{
  "num_hidden_layers": 10,
  "n_experts": 64,
  "moe_layers": [1, 2, 3, 4, 5, 6, 7, 8, 9],
  "router_score": "softmax",
  "normalize_top_k": false,
  "routed_scale": 10.4,
  "tie_word_embeddings": true,
  "optimizer": "muon_variant",
  "beta1": 0.93,
  "max_seq_len": 2048,
  "train_tokens": 505000000,
  "max_steps": 7897,
  "dataset": "wikipedia_en"
}
Below are experts of layer 5 (counted from 0) of a mixture-of-experts language model. Rows are named router (the router's row for the expert), gate (a neuron's input weights, with its number), up (a neuron's input weights, with its number), down (a neuron's output weights, with its number) and show model dimensions 240-287. Each number is 128 + 24 x the weight over its row's rms, rounded and kept within 0 to 255. Numbers have three digits each.
After each expert's rows: "gets" lists some tokens that make up at least twice as much of what it gets as of all text; "comes after" lists some tokens at least twice as common just before its tokens as in all text. This comes from a sample of Wikipedia text that the model never trained on. Tokens count by the router's weight.

# expert 40
router:146118090129130113126089143130142117188120148125112183161106158168101122121145157136152152103146114092144109140135137108122128140146154121141121
gate0:156089119147090082126133138139106143162174135130086175150120080128114133129102139114162126142138176087139136136104151097124149118135116127112118
up0:110142133198122133094122126112080121102125144137109092153097126104138144104108138119110166093117140135108122089162121127095084090107153108155140
down0:098137129113124180115111108128149144092096136088130079121100169125148137104139111127107151133142124173118113148162083150117118118105157155131110
gate1:149108082126127119098128117106127171107162147108121136126126100139097146133153070150150114160189186111134148139134116148163135130142114092084144
up1:161122107117111136132113134096162104181120127140089149140127073121131142142094154161146128093101153104097130126066141149160133141109093137155116
down1:167194145134139118173161146094104152173168092153127136111079144139120144143120093112093133158105146148162091130118100112121146086132100108198119
gate2:135148150158127106173147173135166139137139125129125160124158137093162143090154111125143120161130132143138099137142137066107178134126119090139102
up2:154136141128117123094157125134142107151160142132074127139133123135150117174106095177150118095104098128138133179123159121090124110122117141125182
down2:095105147121139132157150163145094134138186111141138109122142131119125123120093157139134142110141150117140126120104116126122120131125077141150089
gate3:143145115139141141097091124100105131118171102124138191115087151125116137129172115135142153065142129139120102120144156127131140134113108121117112
up3:167123154119119155114189118099121113104102159069110113132142131144179147162141120165139155110130143145127124096147128090144099153158129089170116
down3:133148163127168143128132133111128114113119116162095134142155172138101139104110104169102138136150102145115140128140146130129163112123068114145100
gate4:132150127122131107081121155139135117134119130051152105192091094110141103118150130143095130155090175134163104162123120143115120175133077130077183
up4:138148117115120046103157105135128117137132140164099153132167104134154135089169132075103089143134118100087127129093114114158127151130152142139110
down4:071159120120116120142099141142088152131124124107165093110125143150155156127142095092136118119117141131139116102098143165095102122138104092125113
gate5:168098148132131159143141142120131127152127113107124136142123126153126140137159116106124110128114114078139106111142137159089149146147136097095059
up5:142145179148134149101134132201102161120131118088111135139133129114116160163083147127102137127133135101120105127097097111112150141119157156142104
down5:137137133123131103117172121141121085137106133128112102125194138133134126135148175150116130105144133130126124080103139146140124069131095111150123
gets: "the ", "in ", "In ", "from ", "of ", "during "
comes after: "in ", ". ", "of ", "\n\n", "during ", "from "

# expert 13
router:115082158125072106150153135152116127157133140122097139184087146159125144112131164132127112108164112093116125131130131126160120164096137129135116
gate0:148103135122098132142130116166124125145109147139108115190146100128147165143119124094053114116154118103136148143092133127132155074132117068096155
up0:127131121124101142137103126150136139114118154116143164157139115116111092102079132122122132126140116140131126101145116196152114129107133113148098
down0:121132109157139167114119137129117157148132151117111130156163107143109117086132130161118148155140130087124138091151137129084138114120124108148127
gate1:153122120101129139083124146130121162145139141093103155077121088177123141129145055101112134109154063086169121134120144095115113132140124116129155
up1:141128186098120171138127129178115110168091126129118099149120094143135111132080173136116118084142166131126118148126139140073125107104078164159076
down1:149122139148127148178148123099090118158135121133124138111084150061147122069105099122130104112113144122141135141154157129131177119159125171136157
gate2:163122094106080076093151171114101142135161122124114115132147118148118158104121151143134112126128146156134104153094107126147178096096162137104115
up2:097106099142156120122109171109132163106177085101133092130144141107181129103122074102134153151131081152113124098148139145139141115138149088134144
down2:114145115109172148092104087140126153083142144158133170133117110108161092122139103136145130138109145159123141138103168106112121167138124115111126
gate3:138139152106122130139151087110160160145104169138153126163116125148133143084133136137138151128150131159177142123117117109103155106195148124113095
up3:118178186143150130122107152109139132093116149130139139142102173117153158104133159141151127137149133125147126131141098109125144123149095116154163
down3:111145099142103134153124110125127131140098151119131086124111142120149146089092167094093075090166124090144116170125167131156135171104128153153100
gate4:093119152107101164059165146089101115133125097132127151130139129130126111125152138137143122117144112164075090111104124139185115086107099129139076
up4:089132139139143140122088144105102133099113134101113171134138182127094095122124102139127105121103128084111119139143105124122110138127178122156067
down4:161116120130129123127143107149087113122139118149129116162177146117163116120075132120117144106122129098158115132169129131123129131143074146123169
gate5:115111138115113131147166135126130172116151174118137106139113119102122139117111091155125151137124137107132187144120111121172126130079124107073143
up5:178146130107090147177138090128139096159097104175102151107123154132111124157118112116159151142081167144149088124105091129098161156082100138123159
down5:141096095139110164133125130146145067084110118144126118108127174107121125137124138101106110134104130131120124141136099092133149123140144154165125
gets: "% ", "| ", ",", ".", "\n\n", " "
comes after: ".", "| ", "% ", ",", " ", "0"

# expert 16
router:114082140112144127170098151192113112158111128127111143160085156134127172107149148116173112103122130106089119114130134134110122115148174125136118
gate0:147104113133152107126124152157089164128099070141087130123136141116094121142133135138134159146147085067122117109135107117111110093138153116132121
up0:162115109096106132089088176111097115137141142138125164107106117089130114144111091144132072126123183125114152122149136111109124111115135134118121
down0:129099079127098098146137123132151073133098097099064161095097141171153148101117109118101153136158123100177092157127140098135128109082143116090137
gate1:096108178124107126120083125171096131138162178138109106103133167120170170098128116138135142105119123127111126156106137125109140115102100144149116
up1:133189110123126150186166131111149113142148127152082127157133141122137164133158137105140132123132116098124193130127126154171144091139166146149149
down1:118168107102088145083135099105113144105061123095143176162105175122130069125143131111164126099112126137148132158184107075106122106128124126113125
gate2:134133087101148129138138182127117149132162106135106126137097124119155115111134112093123145140126164130200157136124138197119134131120109109116139
up2:182111126103142114122114119129112143134145129122113133103095132096088137089107136192147154108107117158118116105146147148139125140130159175128095
down2:140112134114157142069122130101128171100110114112150120154145142114082141130125131142135143131122132099121101132077110128151137091122112134064123
gate3:165142146157139159116109097131141102135132094121129149120152130161134196133103148099153152169121110137095141149169137115092063068152124100114117
up3:142086128080110102124133112142116141107142142113151143117128101172089114081130117089122119137099194095117096130090154131090114095132106099107093
down3:128098090140166156165143125138146105036109125113149123145134134128174167134164148114145142144118126126135132146121108127131167127110174163133123
gate4:156170119143141126096101155132155146087141091133139156112101124139129166139111152145126102161160155135118112150149123177147097081115070145155116
up4:162110130110148087105135116113144112102170123142138151142152127164091137106108140101118159172154119072145091113120119132146141118145139136141119
down4:095121130126094152090134089114122091098170086137148140104115134155066094126126118124125088156152154095141147140123134114133127137139112130113138
gate5:126111128090160135129157135147121090140115084136153139129146110131123102123133101117111082127143152160137171108145115101146144121100153098172146
up5:143122136141108133103189151148137134128156115154133098169115110096107115121112115113113115138106109109146097119068153176147130148165147158105067
down5:120171126135085132144168181176117108121130161117147125135106167163109133103093109130179144128122164097112105122123129120174116167137146151143146
gets: "\n", ".", "- ", "/", "m ", "-"
comes after: "| ", ".", ")", ",", ": ", "- "

# expert 18
router:117095137141109146116128136159138143149111106128129132166137164137119141133182162173164128083147111104122096137140123136167108159119127136107104
gate0:171139132099128160107121093110143122146140118169106121122133113147137099125137097122123133106106120158125157106144090071142110106153103135099109
up0:122110120151157155137116134122148108160132113121161155144152150137122115119089113127168129082171098159152148111176129100113152098162096107123122
down0:110106147144088140166153118083118114142147106165137132130117181115108148125104144158139154115147158123151149120166105132099116120114129101138096
gate1:139129120166143178164174169130166115125119127122155141124115153098120114150138112124130112124123089081121114069159145134180112152088124108106132
up1:133128086132126109140128168126127122146115168083131128146127144114097134130136114143154142158118087158109128122157156189123076099123168117106104
down1:144124093135125116110103095129113138138163167106117109101160113134112132108174118106116108122128106189122112104141122121116092146113101125116117
gate2:125131137151085102109078124133119102140120131143127148139145095138108115181167136130153088146170143160131121177122107144125157075122152130103158
up2:103143138114131133138117135182134153162128085164126114134113148127082157087099086137138124164153140096134123146135119142119150164083121120129115
down2:128059136138111130145107138138141133121110119135138097117120122136130133097185160122110172163101142107136093103060162144117118102162127123139096
gate3:137149138127128189141111114144156140154135150166117131091111132106130169103080153195153115085121138124110097107129129114152101070143115140118107
up3:115092130140131134138162151137147106133136145139098095125085133111133148135148124146107134113102095105069137112111144149151129161174138134113105
down3:118072100105134130103140163114110152108100100120130140105124110109137137133091127143103165134148136121123131113154126125109087138105125102158182
gate4:139128123152121104179131147139148120127120149084158145147123101141105174143133118146135167142155099131118145115107133138104135115133118078088133
up4:123157122136094117130107126160139140104175113128163192139189163123159160127127128111155131124099123124118132152096145176136106143098108143146134
down4:142102152112146113137123147105167144128152092093135160140153130102166167148135136118108146151100148157118117102136163137128163121094118105117139
gate5:179076101123153143112093142114098141147142111148104172145111112136125096155127133122149138125103127110152131125087120156140113182149149109096144
up5:124149091123156125137109064108131077143095133142128118128133096108150135124132119136091190120162111132091139131133143107162095148175122149142123
down5:106112073128145089132115140107214135127164101068099131100130116131130115130136134106128151151122136185143125158163156119117103111157142168134158
gets: "| ", " ", "0 ", "\n", "— ", "1 "
comes after: "| ", " ", "0 ", "|", "\n", "% "

# expert 26
router:145139112113150128145106152165153114155129124141087170185120138172118142133173156131165110106169121084127125119126134123128113140142131122155114
gate0:126164102124132097101165078117111100090123090118166096132123124146130113150138147141137141087102117129153124155116122133136105124129162193130105
up0:128143128132133100130080170156167108120149137121132137139163171065125151127125100102107156140131099140122175101126151085155167142117140108112153
down0:161152164125144150135119142121121118169115113148116145094123142145138151096118124140159116159182075150121171154095134117128167153146161107088141
gate1:134119116125102138123151168155138119104143131119105135098128111140122117121095144103151130093164113082103120148137102134175092145117100113078139
up1:140130154128122146163134116151121112105142131089104150152136148131140132103140104099123148133163097096102121124086087149142163122144130124124128
down1:145121157134139147156159091125117116080158127102127178154081151093180105159129148128125139141126140138144127129117106159143180092129113139115109
gate2:139147133144131109170143100093107132107166111152109146141160136118169113126141136071159106183099152150115150090139142163141122091182099141127157
up2:126191120120147121088095099141130142162118083096101116163151111144107142143149093128151176135168128122124091125175115108140151120117103091145162
down2:139119083161132101156103143080079149124098079144119103126148142072117128158126123118171120108149179150142111138129150134143119094156075112158120
gate3:158139093125104119155138146149124135169157094163104107121125107120117171079118076147150149142129096115141134090161105153118175141162118105091133
up3:151127136100171142096105165128117157160136174113156102107128163133104163133122111129118092118147088082117140109113138148123133108135113111091137
down3:154119080106105100110134123103093122154101107153116122144108161115142124154122116105116108162161128113124131133152158171125187145093127138128126
gate4:149128161119143128135150112125121151129089098113117174134109136122146088114137162148162145126151121125123103119095117109142182094118116109151158
up4:130093084147130143114174099098123170113137123157140089089136120120131121167086122118094130143118109142089162126146153122101157125135145140119103
down4:106138166126099139145122169130074144122101132085102153107097145110131120118127116145101117119115120131126142096149133062139082143112096141152095
gate5:121163138167161133120140147129092150174116089159109108157116120133102160102113101104093134080101116149121117112109142140135133108125138126124090
up5:118118129120092145166141177151128120162116122149096121144084159135069101081143104173122110135127116141120124131127157169159160053083158098156117
down5:131117141100079177086077108157115136103105121052102171141097114134108113116144110175135089101121124143090166105131110124117142116154179122122111
gets: "the ", "The ", "of ", ": ", "s ", "United "
comes after: "of ", "in ", "for ", "to ", "at ", "from "

# expert 19
router:137100129094162129148132168148143135164099138124113193158116150177116134139188187140143112100174123098098106101116114123128111146159141122142120
gate0:099120143177129158107153164075150116124109115120148105137134168135139112129134142145107157153110117123093118148096062159101148121124116103140111
up0:161107114069142145134137131141121122139103086086131190106125122118118099125086124157122104147114129136169113119115104103103131118143093153145145
down0:120095147107137146098122145150114160136137118072118159144137090116160144134128133178122132102144171151106131092113138169130132149139148113089158
gate1:136136094132110128124102162111109088163086177134130152139124177123070139141126128180080141139099087074115123078108076110108111134145157130149152
up1:132134092151152134123149193133121126083100125148173136110101141118171164104131099147154141126143129147162146128115113134119150150109099138129136
down1:129160129137161160145164163114144199087122115091159112091143122135114102142130151111121101109132129131110086130111157148083147138090102100128138
gate2:111148120128112136190131142110146062106123192131104128116096107122128118059139096124131136124151137104121111075138135177156095142111163137120137
up2:120162086140159126130149132114165128085149113085101145104090147071125104140127169149120126077138171098112100131132118122186102118119133130110136
down2:134108131109156084127161118175119133131124135100107168131112120115122107135132150103154133087120195126129104125132109107158117077111144112130143
gate3:121085121125099124143135176160141163075082141140136097158118119102095095148125103128109136142094098133106119136139133123097146090122141127108126
up3:077139169142137153180161096122115124127149154129118127105128113129104179163162135145128086116093112138144129112119104151117107146116115142117131
down3:144095124144114128169096091143100150136138138098113088087141124132139104131135122152128142123091130111139130123164090152113142156152126135103091
gate4:127109177129128136130130121168128113154138088100156124104171093157084125116107185135126152147092090123114094067133138122112121116129122162156145
up4:107169130092140156155149090129077123107094112070125123164104123135141130130153136161144119108131151155144140160145146147126112094154080140120191
down4:131117133144111159156150124157126108156123111081135116143136057135138151128139195160129154119087137106138138132149137148099130147127147122145141
gate5:124121122122107115126165111113137119121121127138098145137157142121125168105164116140111135157111127133118124113169112092130148189073122151158121
up5:087079098164151144162110158124075147165158110139160132130161145096109136131120114122129056108122150160138103124141149107115153136118154180141131
down5:144169107128122125119117123178159117166144108103086133156118117125112117080148118145132136164090083117149111153122151168162112114101163139131150
gets: "the ", "The ", "of ", "other ", "its ", "their "
comes after: "of ", "in ", "for ", ". ", "to ", "the "

# expert 45
router:139128118094121138128156152159126113160118147127096147126088161149115166122170139110127121077136122082121108106121143135117133141123173131131128
gate0:160141093101143119108093079134118119125129107142127078111120097100180121166117174140141119157118103129119165125141107159136114110122134129126153
up0:106131135150119124100139169157141106132155129147172134112138112147145157123157099113128137131138105150104124091153143061101098119087076088131094
down0:126115154099096152096151143114136165124101128107126142050139149132138146079113162104126150151136121112138126098091175114119170100142151146108141
gate1:122087133143110166124090150122096135145141103140145120146092080109129120102152124121128144141146060121156163109110111172134146131166187113136110
up1:109125128173152076144152073173119111138102141071135159100142128167136117140129140165134145164095125119166150116101143140087145108144147112110107
down1:171159139163084147157101115171154120096103122138092153132124140108116092107158115148114135090154125097083130121126129082109099144139109124106161
gate2:156075111132106167080167139138118110166133166120135119146132151139127117156099138168126119128160147143130116102144135124143146121144126149144120
up2:146089128108123132130109155122102132138125127100143152164143109164137123141092113122134094123135152170140125102111110139142123114141099126159141
down2:112095094138175114158098098149129127141106097105096119085186114141127140111133138115130132098125140136151129086123153185100196165118093107149141
gate3:167155154121143129145176121087105134107142164135076126117127122097161132107144158141148152162132103069128094153117129106144184170110148096107138
up3:120107171107134088132098142167101148127156126089103149122175100143156158142105100113156138173120097102123133188149151125120097166145156161133150
down3:150106140119134088099121105105092103143145142123127105131113114129119113144079155118114145110128132096122103131160180147166137172156097119148134
gate4:179108114123145134160159112073153155156135170099153151114134122112189163111123113119140133105160125109129153125143105128137126107130119113141143
up4:150115135114106111086125124143131160131151082195122108099117110129084141168162080156116127143101144111114129125114137176136105132166165117154120
down4:118110135119124136143102134138139170148108114135114128124138103136122140130104105132073129127121107121164156124114139118088118140113142127134132
gate5:097134125092114135106112150134113148123148167104106134087140128106111134115136168127125115118152099142144122085110146133144211161116122136118115
up5:186139186116107140140132175134135127136114169119106119175119158152134132131115151111152155154138111070141123121182167125146117151139147115132089
down5:080147120128144090131128139152109127105107121106177169112125144103094100112113137125072112107139117146175131169132096189103132125137162117120113
gets: ".", ",", "–", ":", "0", "1"
comes after: "1", ",", "0", "2", "3", "."

# expert 55
router:116123138151127133136098200153124104176126130111100146168116142155109159123130170142143132095105145094130114104121143121131080152117162127155098
gate0:132151147096133140133129111158119128110119121089146167129112114170155179125161113128173154130110117130116138175149128134139110113109143101134129
up0:093099139125143090133139160102173130162129102108134144138141122106114101064146072103145183157139121117145128138133128147118154084116155151077116
down0:172154184153128136134120082131137089112122133129159147124104139101170129133144106090138136129132152090148141162126120176143162108168129138139162
gate1:145136089097107124184136097112129092138162120104111148148141122127099127164114105182104145084166132120106172116148118130138133090107125097175121
up1:140138110114138170139135149132098129136116157138118176128150102113070115106101161146111137087122107112091157104123134113130099139144075099113128
down1:138119130142142107110102075136128125180097133099140133116124141108100158161088099149127144082150117120154111105149150111133151151137109112111128
gate2:137117125157089120119124124146149130124153135152137123137111140113156164143161121175144082119142100154154118116153149144125129147130126109158133
up2:080141131131082119164125094120158146105127158083149101135113122125085157146150119116142099144118139156151192097099131121090095123133131116164112
down2:113173129155121115134122099157155120147110090125158157113154104150137115143136136127134107101133141192126155116120135144135116113120104159144112
gate3:132084181160091073146132135146136156132149125154095143105122135118122140151105118153144155141145157145090152136118135122143124130145099107153139
up3:186130157101110127094165161133087133099086144121141153159120079136141119173166099176105136143113139105141126155104074094122156139154158094089151
down3:137157117109103149144159150151089122076119127083136151116117133116179116152153130161155139136113134130125141129123107125152123142125104145112126
gate4:099136172132145125127131197110134161117120159046142122113154118151145088122121131093103123097145140099111128121098093120123109154122140154152160
up4:083106161132129121094107106116096139097095117149138102150130112142168115150152088141144150123098128147111101138102131130088143124106106172143126
down4:061110127080131128145126140127098161104133125147136154099129105097094158176174097136149082126122141131116098117115116125144132130118099144155137
gate5:141134126171143116126114134152113139165105110118131126112158140058163129151160138090158146123125144111139100119161136119113161132131123094115107
up5:148105096134074128140089185124116092150169130126096121169107153104151195120168162095140105151112118143149141117140144116138130098171133118121100
down5:144099139141110099129151126152101122072146132126152115119073131108144152129116110140148145152102125110105114122115160144094124126145166084095121
gets: "was ", "is ", "were ", "a ", "his ", "as "
comes after: "was ", "He ", "he ", "It ", "is ", "and "

# expert 25
router:131075097130131122143097139188108098150123141144106152154129153142125144131153163133161124103128115103133093147134112122141095120131142107115129
gate0:106095157123081129131132114131128116153152124159152145097149075096114150120106171117172115065137092131092119123121137144134085115083140106083115
up0:112142172072138158128112141147142131104175138129094131132159094107106091120124138135101161093119169096168131139139149118170117110125146137120160
down0:129103151142148143141138129101142122110120149088147123129150116111098138141157143112155124058115108138135162163083164138137148164178111123141127
gate1:107130143139143125127112129166107077111121150159101103135153143118138127092128154142162108128142107121096126116141134121141120164128103136113147
up1:121156125153135174164107171122093129132124132136100145122125154126126160107114145157145129123109127138175094144127111094160097094129138134144156
down1:121123089070131154125078125119158136097140144143131145135105156126108132124130095157131162147119143123108158105099127142147130107104142117156115
gate2:121141154184089095150101135134096107123150155141110138116128132123098159138087115155137149188136106093153107127126150132108131118130148123099155
up2:137134127135153141138134095127100131131059088118144117112113169164112171133156089121127096111149152173127102113071173103131121163124090139138135
down2:134126156109175073147128114154128152083120149134101108085110087114109145115126145134133136140145109120142189107106135112136179102111103114133159
gate3:149136117104130104139094119100131114138147168089097105156111115087139098136152129156143163113086126134111123113089126126113127099104111115175154
up3:120116147197126119129111148138140094181090113115146105141095158141119081144133102128113117178130123077133095125146126133128129119128151117155122
down3:099124166133118122092166112167126143084117122138156144121119128112128161132133122151129127164129104135156135120133137134116159145134105150105124
gate4:151134135125138137135086088150097120113141136093161138129102131120108128168075150123139134111146123161123146153110127094164096098103111124187118
up4:126138123119120142138160145127079130113110103082109113131145135140096106122139126098115091102120156104101170131091143162151106150182105146126074
down4:127158129150115165125046170149153165149106106074140124124105116109128149121145092122156150149144139160105130128141116151098115101129129156113085
gate5:150074126149127111088166137126099138101098136153104099128100119113117116123113139113145158143125084131118069135172152147129110107124126158050092
up5:170134105097115112140151136105121146124143085134109099123122145116087142128173116113064109168101138108132111121115158101136127154088115102138120
down5:142079112123157127155073093120176164117108082153106115070159148142193155126112140122169130109146105169115127142096123114127122170151103083050135
gets: " ", ") ", "% ", "0 ", "Win ", "Party "
comes after: "| ", " ", ",", "|", "Total ", "–"

# expert 37
router:101106133120123136098097128146129144174119168131125163147137142172104095139139154126174116096090116085117138126150145147129125149134132101139094
gate0:132116123114149112118066124136128140129121121124120113132147100164110139128117107134157119121110158128143134089074119116144126126163091104141160
up0:126102107100155033155143144138116164169111117131147121124141136146101105124092116154122121154157130129110142143172149106136108090122125131096120
down0:140168128099111170155120153086118130151158131123127145123106136106094132095124122140129141129126106118117107155166099164171132113098172147126130
gate1:144106118176100134142119128090163137096164130097147134111093130159144161138144154146142128130110114158149137083158081134156198108099101112172103
up1:138193165112132155102126144133135141148135122177125109114122155125059122187144121077091127174113146133100135175157102116114141141145169125121164
down1:143114126093176111142158107114105120124145121139115115146127129164125099109153119145140104141138177137125106134113123111126102099117178115101150
gate2:135130116114125163114118130169146085188122142160093147137154127133144128113130137136129108131071113120106132130175105105108111170109104149134165
up2:113121126122089106121155062142109109154121147153128109132184102127157113128150100111141101187150136153175129114148144137121147159074144163113131
down2:134139097156133140123164130102109135118130110127148102120158116105116098142098142146133126118129148103159145118142131120082109118128110139187141
gate3:109126153112099143142133123151152173067128119106065122155112150133152115080124122120170132086143136124215109082121118184112119115143114127112125
up3:147129149103133131116126100130129129149138142132116119103132137103114115115121126128105128122112156111135121165106154088114106130153135085190142
down3:141145111112112168154161093102167089148134107116132123090089148108150118142100118130126121157127123157157126137177117169162093140109159114174140
gate4:125100124116144167125128080145156139091139135153070145097119120106129123138144152130160105121154121130108162131111158144164120127092097097113081
up4:136095113112113120133156123138089146141149117164127156114145144140108150132131129106129119090129093141154082135103129123164101089070129135135160
down4:184141118149135151117130130133069120123127139144127138165159130124135125138188125123148134131112096120179134101108136124145144168112125169119154
gate5:121124128109193128147088126112128133153113126175146122115085130120118179119125156136140152110091160125124123171097133124113154183136133103132155
up5:098088149147105157116113087145124144133098098117149116065175117138151149125129141157109195130116087097116101115128099141106160092133118123131126
down5:165122151124113105093157139087124153097128153127135135113145094092122143118170171131136155146118149138119079144095134154098109140114129142133128
gets: "that ", "one ", "and ", "I ", "\"", "to "
comes after: "\"", ", ", "that ", ". ", "to ", "'"

# expert 41
router:142117108111119138133117156161121119155101151111112156156118146184133140163146154132147121090141137122153116125144132120141067157122156118150113
gate0:130079134125068121108128094126130100093142106150128110114160138138119130108144104113108094128086154177107141141119133110093124177119112190125117
up0:178113169201126102125107149130108100113146165106163126167128127144167119110137089113151104089134140129131140112103157106100094154139151150115089
down0:115133124125134128132108130100133121133104127153123153138116113126144135139161098118137144136096125138160090169120085124154096118111078151109119
gate1:123121087155139161109113143122114132086085086105130128122102127179127118170137094158129097127112111120125121139114126178106108104073138117111100
up1:107140098124121105116124148132181134141165110141147147103174130157146118124121127156145200126148115123110099147141163115106121121088110146143136
down1:098153103121113174139111128132124132150117120096110100139117150147152115119094164136127147106156112152107126135034144142136128109141106133115140
gate2:170109133132174156096171173117105141133144087146117151174103141150109097169138104132143102163119094075142070156129157155123131097106119131113102
up2:126122143114115125120110139161096115102095116177184093123153151149112103149146070133121123111120107152118111116141107135101101135102122102146117
down2:093140112114118129102120149136109099146089106122141123144131140129157130133137118092152131152135157120117151105173101141112146163141095107164139
gate3:162137066119113118150122114131126160135109146082114149164144082174125171129115167102108112163151119148136100118134120081088134102109142086100141
up3:153131148060118097129169129145112117142146136119163115150114114138127099107086115121114112130134169149115115177151138120143137111098147140088126
down3:173111113181114146099128128112137161127118145165159145148140111115110119108102112161134108149122150176102118149121115136113119121114147151126120
gate4:166129122128083141125171124110110127141136134154129109081111107153078096127154122147142175148121111161122131143142096121173095110122096126092140
up4:110136151104148167132155082118161120130144122139141102115135073084114135125142121134128139126132131156149115119136161144117104121119108133125131
down4:089138108113143149118135098109125161123126130112118133097121083128098096106130166113137100147139092118126167153111117157133160146113143136124143
gate5:140145158111129123110117157116110145093154130147094141111117130105137098151161096085094085145130154120146138107123177171109155162170099132160157
up5:151121162170119098157139174119118140140178110158137166124127104150110162129087148088123140082125140133116109153108114116136136133142102160123115
down5:168125093132119111119172128060146111100171136164141123117162144158147151120057116139152097140109121072098134116112138099086094105123135092120116
gets: "a ", "the ", "was ", "as ", "his ", "he "
comes after: "was ", "as ", ", ", "He ", "he ", ". "

# expert 0
router:110097134110141119141119141165122136179127113132094175149127146175137150139155186125150113072161107071126125140152109139158105152157124151133108
gate0:139138104135172126132127115141122125083140109115120124127138161110136184135103127128165160072115118116126112132128114131134177148091135110117140
up0:127149099132121114141100102131140126160144118138108113176095118137147108168140149119149158100114118118134182103160158121116090127125142147132120
down0:135134154150099104116157150132107163138102129109143134202121159121139113106168118079077131098106164134130156153141185131131115132120145113090148
gate1:153141141131149137156136120109106154142149119137157117145116122143094124150112125127107102097166121113146135170132124144173149150112166120105122
up1:131136124166111117105110111094117135134144115160157146116167086143129125097122136157113131091088164149119146096150126084126120170137141150128145
down1:133153139109132135159137177120095164179142135122121106104153095104124179132095146150155133162099128149121119112111133134129144112069129134128184
gate2:142160142132127150075088160158141118144107126158131150124124129154185157147152093121085107113098137125092149137170143173164171151117103101116098
up2:109168125135117171085153078154142143122157124131134120156095087145169106159115152112164124162129123097103111143151114118152082165166182129113167
down2:167131112152137170084132125099113090135118105115122149114146147136138124196137104127078137169114102106146129132117150160110139185091123140177144
gate3:102098103172150156108082095140109105098144117157132115145131116115144137157152184094142132114093113114180106165127157128141118152170108157098135
up3:100160185127112090145090124089080127146161170127121085142115150170094126137122142109095115148133124105120139086141135125144119129105101129117105
down3:102136113140182116173123124104135119124099133115134100142142122159131130098124134118100125080132137122156128159113136136113142106074125099142120
gate4:125141151092132087125142100126147109099178114133073139164141130138141089169142125139154136105095167086136156109073122121162131145124157066107104
up4:124103155164104083102169133124116103131116143106111127181126127129104165101141137158099145143084127086116142123131149083162151149122164132150139
down4:115133124132138090133121130162117103127130099121120113144143148194135162108122127111123124144160083168139136150114114138116088122129105113112182
gate5:111131172117133101109123117104085123160140104141115166093177166163167131134122143132158150133101150137146114106125120107143140179128078153103114
up5:151113123113123144121136099114148091131123099130172058171128116141063149184098117125132120127188162137104162176136133122129138119134121121171113
down5:124083160165120139132094128136151147098110108126138100114127148132126145125100134137181089087153106147154120131125104118187160104131098114132118
gets: " ", ") ", "\" ", "— ", "man ", "er "
comes after: "| ", "\" ", "Jr", "John ", "– ", "Racing "